From a checkpoint of a small mixture-of-experts model trained on Wikipedia.
Training: a variant of Muon for the experts, 469M tokens, 3577 steps.
Below are experts of layer 7 (counted from 0) of a mixture-of-experts language model. Rows are named router (the router's row for the expert) and show model dimensions 0-191. Each number is 128 + 24 x the weight over its row's rms, rounded and kept within 0 to 255. Numbers have three digits each.
Before each expert's rows: "raises" lists some tokens whose logits its average output raises strongly, later layers aside; "comes before" lists some tokens at least twice as common just after its tokens as in all text. This comes from a sample of Wikipedia text that the model never trained on. Tokens count by the router's weight.

# expert 34
raises: " and", ",", " (", ".", " of", " in"
comes before: ",", " of", "\n", " and", " (", " in"
router:083113136124105138107106157126162152103117125126100163123158167095092159095135111139139150137097151154114093138132159118098120076156176115097095120080131160125158139128162103133123128112132126122127133163082110169126152104139111184102141138150115163125117112131144116161135136097137128124079128141138111120150161126128134086110134111149140149150126131145091115098077123149115175179107100082119133162159143116112155175135153160127160146103122121136094125184108156185184102086126160149151127138127112121124157120147141135110141108155077115137117148101115117137127143136138145125

# expert 24
raises: ",", " and", " ", " (", ".", " |"
comes before: " ", ":", "–", " career", " November", " January"
router:160129116146115123089122098102114125145124128143106164101119107165096169125116142099122152145093129165123124130104168099129132141159173136155130131082127108129156162133107115151140180141127132140163098144150129137134076131130092111117135120165095163096094127110186104092152135127112107142162102114138111087152105078161104105132122131144083149140096127108117131127130130125118149180091098131089118079152145094090119140143120070165168144154130132141090128154172086127131136146113140106136118143106109159118129134135138134130134131093108084160071109112123123134180142125115133139

# expert 9
raises: ",", "-", ".", "–", ".\n\n", " ("
comes before: ")", "–", ".", ")\n", " |", ","
router:114115121150133145102121121133149152128132121112107121100161190157074137158114161105119136145121123117075098155132150091117099120116122132123099146123098107081102110100096101131074132117119142105088097097072097119116069149128167112155126122133138144100092128120158138127147114121147122097128107134124116118115133166202072154142108124135145072140119135096102138098150146118143118154077110105103110134072108125151132168120110100124130123109121133110099125162150123161114128123133065111152105121125148181107072117153143120143143144123118106105145124127123142135130095126126155149

# expert 14
raises: "-", "The", "=", "et", "L"
comes before: "-", "|", "4", "3", "2", "5"
router:114163091182102160131146105165121133135107096132143107170154093127108116125101103081134069103153092104151124172120091136130129126111103106118186114161146131168137104112131173117101110128112161128113171120119125135112112098065119123136134125165137072129095093134124126106134099105133151140150116171158173120122094093183146186096121105142150138145136139147126161119120142097153148132107137108129110138116084162155141104128113144107129149135145151126167127146111154110127148168128120132139116119157168142107133105116092095122137128176166113116122143166131112129141121141133092118

# expert 25
raises: " and", ",", ".", " a", " the", ";"
comes before: " |", " |\n", ";", ".", "0", "%"
router:107128120109119163141118094115133187160175112143137124181128126141162147147177117112110152087147150154165159123108103118103116143111153140140110128171133133151133125112113112135163122136110149080134100113043121126138145090144111124177165106140152100146132139108095113091133127150147142149104130112129086132146168131175120107120149119151166142124120144134098118150105160079099144156165110115135123128101099137098097141084149166092146134132121147130104138168107147121152135108148120144096144103138128094127140135138096139179162140101106124134111127103131114103091117158149125191

# expert 29
raises: " ", " \"", " A"
comes before: " the", " The", " In", " a", " He", "%"
router:150100090111128156133110124121098125127105139115127117151096112111103097162151129122145092112136130115112115101132118132151092174120199135117096108138118118124096196138085104139152153115139095115123120130150116094090074133139138104143169162134125118129189181178104123123119120103137160104151123087133108153150125149105107111151115150147110144116146130092191134076135091119134115094157142123171147104114140162160101090093147098103110114119124133121127155099136125117118157130134111145110118126107109143118148148142112151092125085122167132150104134084156132118113164152092110094

# expert 8
raises: " and", " of", ":", " (", ",", " for"
comes before: " of", ",", "==\n", " in", ".", ":"
router:062115154126096141147121118164119135143111110119134127112146172136113186108155130149137146151145131203095134159150160088134138142112210135130165137121129133114138115106097129137151117135162058119121114152064121115144141151125150161061141128141129153112145113174106106153125111103132120118062114119123106134113177149104132109100119086127153145131135095133173130125086131130128133138118127132107149129161114118120128128134130150111136120099137131111123125198106109100127105145135111120197143104103134107128170151128144146124146148108114126115156147099107138125107133132113107114

# expert 13
raises: " |", " and", ",", " (", "\n", ":"
comes before: " |", " (", " was", " is", " in", " of"
router:066156128147105096150141118181147157102146105136138088135158119136136182112123109131101178150121135140117088139144137134118122095156183154125142134111164142134132144078175140140135157133123130125125100142120102140154103097126126173127149105117069143159138115139163097136102148143148106134085127148132098134114126122129157078116143075125134153130154108152135127118139068139134163114137142120115166155127109088109136166150149124120126161100154119081117103179079120092174134099113157133165102129115152123122142115087172090126103171121117117123122123115130132158118117145133110116

# expert 27
raises: "M", "F", "T", "W", "G", "V"
comes before: "==", "-", "The", "=", "===", "In"
router:144178144156147136165098133080170126161142094131166108130150149163113146170123140100095138166120130117126146115151122128139117122096082058136108112160146170108132118130153143113106149143111163124140114115101133144120113104152111119134138167129130122186145137102145164150172111123153126156135151148160131142148095098126151154172109133075155109108108152119137160151134132106131144130130134157143061138154120134140136130109122171133158130169128115115106138092154098143148092165160106112112087115167106149138100152132151143135165116162150175083151118162102139123119104106127121141

# expert 1
raises: ",", " and", " the", " to", " ", ":"
comes before: " to", " in", " by", " of", " as", " on"
router:150140129142128092116180124137107082140153123147101107127128174114134150135155152163118140111143139085115154143135148143135127154091134150151154124128151108148158124097126087163179134162150071110147124121149119126126077133102155106128113093111094131095131137127139122148077121099148130099138100126128113143110167105096156126149135097128125121107123142117141146133144131115098110133170127142114132117124102161096141125112155058114124148155130085122109166182082133086114093168107113101112148158080072151172144098126135143122129163097148184131109152133121084146112130146114130131

# expert 12
raises: ",", " the", " a", ".", " and", " was"
comes before: ",", " and", "\n", ".", ".\n\n", "\n\n"
router:115145132103123121084119141137129099143131152096127116092145110138075153098150128150133142141107128113117092150149135136098156082166181120084082124066134153091146155134171108112118133137143131141139098173145152129121117165133122179114109149123122144101186144147144107149160116120122106102096116124114121134169127140103131103145157131132147094126094104127105112113112114169129146176075129104115099139162143124085158167167138153131133132077136160153124138132149133148161129108109158128152144143131142096109129115132109079083125118131091110097145177095106163108101141138126142102

# expert 32
raises: ",", ";", " and", ")", ".", " in"
comes before: ",", ".", "th", "°", " Street", " years"
router:080145119107127121132136177127167127134123132120095128100133177155115127139121128121114144167092151156159091100104156167125142136131119123092111150116105135153112117112096104122095135107106112137085148107123096163140158191100144136144114133086140136140127146169120166104087135133080152134128130156108133127118157178165087144108101104121137143144112154154110119131174127139127101066118158138137156122186137136114103176106112122152104127068126134135120120131182161160103130148101133167120177111124082140133139103150125131117097133149104149109126122121129128169094090115110150129

# expert 3
raises: " and", ",", " –", "'s"
comes before: ",", " (", "\n", "i", "a", "en"
router:080114131087101082146155156108156164115097154118148152121139181128134091109109082176149127123132127096166141127140138145116119116093080146119131130125125153130141125147143138166117112098096161110163118133064138129132141132127131166149138105102134123135139091094169139115154154126115102134144137081111140138082085153131141088075147141110117116112149136118131089110113084166146145119127096155126153149149116110145112137137102141143109136085135114191174116133145104157133119090143158111124127137098122174131162126091163102096105148116113103131139127164157137135156145080138106120

# expert 38
raises: "0", "2", "1"
comes before: " |", "0", "1", "2", "3", "4"
router:084119148165138172161131113152139194142143124125161109177127146155137168132136149111096118109143111126115139132152100121135071125117140111176146119163137128137114131171111124116148154092102153074122104115093115112157150130137156120180119107148166134142125091128116108074133077127145112092155149146142118144164126137195124149149129074136120145127149139112116128134120128095127141137152117137123113145102139171128105153090153143078149105148098129115114140106118167104098141106145089133104114136130131136111131111142115154127120074158163139153106137070124093141079117121125142100

# expert 5
raises: "9", "1", "11", "7", "10", "8"
comes before: "-", "\n", "°", "1", "2", "°N"
router:095149124139141142140127113135166166157144112118138089099119146145111133150092137123143116160093093115091150157102081159093145122113129082155119130124128154134113130118113158113094161131115161142134167099086112091145109143110116094116098134120166113117112136118119151142120074108144129139102182170145119139138114132169105164126125118100155101126138183109121104143163134125162106150074134101099102113150101160103105175125130122164104117100154144181096130150158121183108112137116138156127127138141153139117101107108117161126175122148087100123150148097105119145101103135161153169

# expert 6
raises: ",", ";", " in", ".", " by", " with"
comes before: " of", ",", ".", " and", " to", " in"
router:055135132153125108136105125130106136087138122111113124146118190113165135093136076153118166141114118144124132114172148102142087107136165132105139105130138134120133097136136157130142139112159095106149120138179104147128118157133159160082152134121128156057167109159119111145100136101098112108088113099114156160135180144107127129083122139111124110123139099117164114134101124142113117132142139121145146171153120123120128163119127152096121139099146108127105118207103120105154121123101109145209151114121131090107155153139122129120067136139100131135162139117142136130101140122122113109

# expert 31
raises: ".", ",", ".\n\n", ":", " (", "\n\n"
comes before: " |", ".", " |\n", ")", "–", ":"
router:134117143155149167111166100148082193134140153152144093118141163085119089133171153105121144158171120133121145096112135148137134113128127146100116100097107146146119118126152111134134136144078120164107108111110104118139140115097120156175136139123117124132111104139127135102136121143111144120161116170122118149136105168174112139135137152124147096145128139128094138143178113098138145115083153111148133162105146133130138152174109117087113136143124132093135177150117118183161143090123115106091128137151167123130092142146088176111166165091118140093165130112169125150126083123130143188

# expert 0
raises: ",", " by", " to", " in", ";", " and"
comes before: " to", " in", " by", " the", " with", " on"
router:105138125137145128088100135099127115123161147117125152072071160131121129138137129160156115134123124114118120143126151114134134147137061131136136140140093071090131119126119112106144124120132090136142145130139159106137128139113138142119081136113150147039104185117125122153081137120141097106113091095085139140135135150124167123110118123124104072117131123123152138137115154144102109123140128110116142144121144102132110139145107136098123133115142092134107134183071142088118127180106112138156162141097103112154135139129108128100124168092097165147154128100151078152069147105139119079

# expert 19
raises: "R", "In", "T", "S", "The", "|"
comes before: "|", "201", "0", "202", "1", "200"
router:137115101125161151157149092152159132146135105097140129158121102157110101136162116111135103077160097095159139120141092126121159129111168091163152097138140136139110126148102170144104147142099105148091129126136153154110105136123161128156150143160163096135126119147115131153137090144136138116148111117157112144147162095102141164151122147154136134146132185183117086133142103111157157101171151133199116165182126186131096126130100151093145140135112148109118140114107145118115138135138107164158151124157121086129140118140121159126113117118168150143134081126122076110117144122108128174

# expert 33
raises: "3", "193", "1"
comes before: "201", "200", "199", "2", "4", "1"
router:161141126126176089140117087112164139137170072128146113099164103125106126110116141106127092100140102117108125132117124141120151122141135080140150115147130153150126152157147161087095140142108153116160137119112117132173085095134170117143083117136132098168150132099162138180151102077140134131135119142146100144146111112140161168149105115089104154084147131103117116150091128113148158133136153129109083177143154162100119149074111122093151151123122143138113164091142131116163101149120099070122125123159165131137126105145166116133136090156160125111147115117088116109141132124124114108

# expert 21
raises: "-", "In", "A", "F", "|", "==="
comes before: "|", "-", "201", "==", "202", "200"
router:172142128148138159123150108140134153130116133167162138119144100093150114133158114093098120126189118146149160124148144146143140134098143107142167112158115128160126114121145132118130134126076144180168126113115112136108104089126090139100150141149110140159124110156093166143133109145135152124142138160150123131111158084131145155114127120118159154137127164123128169135167102084159162145119163153104103141156158148173149125152074155098132146154157136126152121130136109106189091165116144147108125161143147110151142160141159139126110161121145118115162118170075078098145114161132106173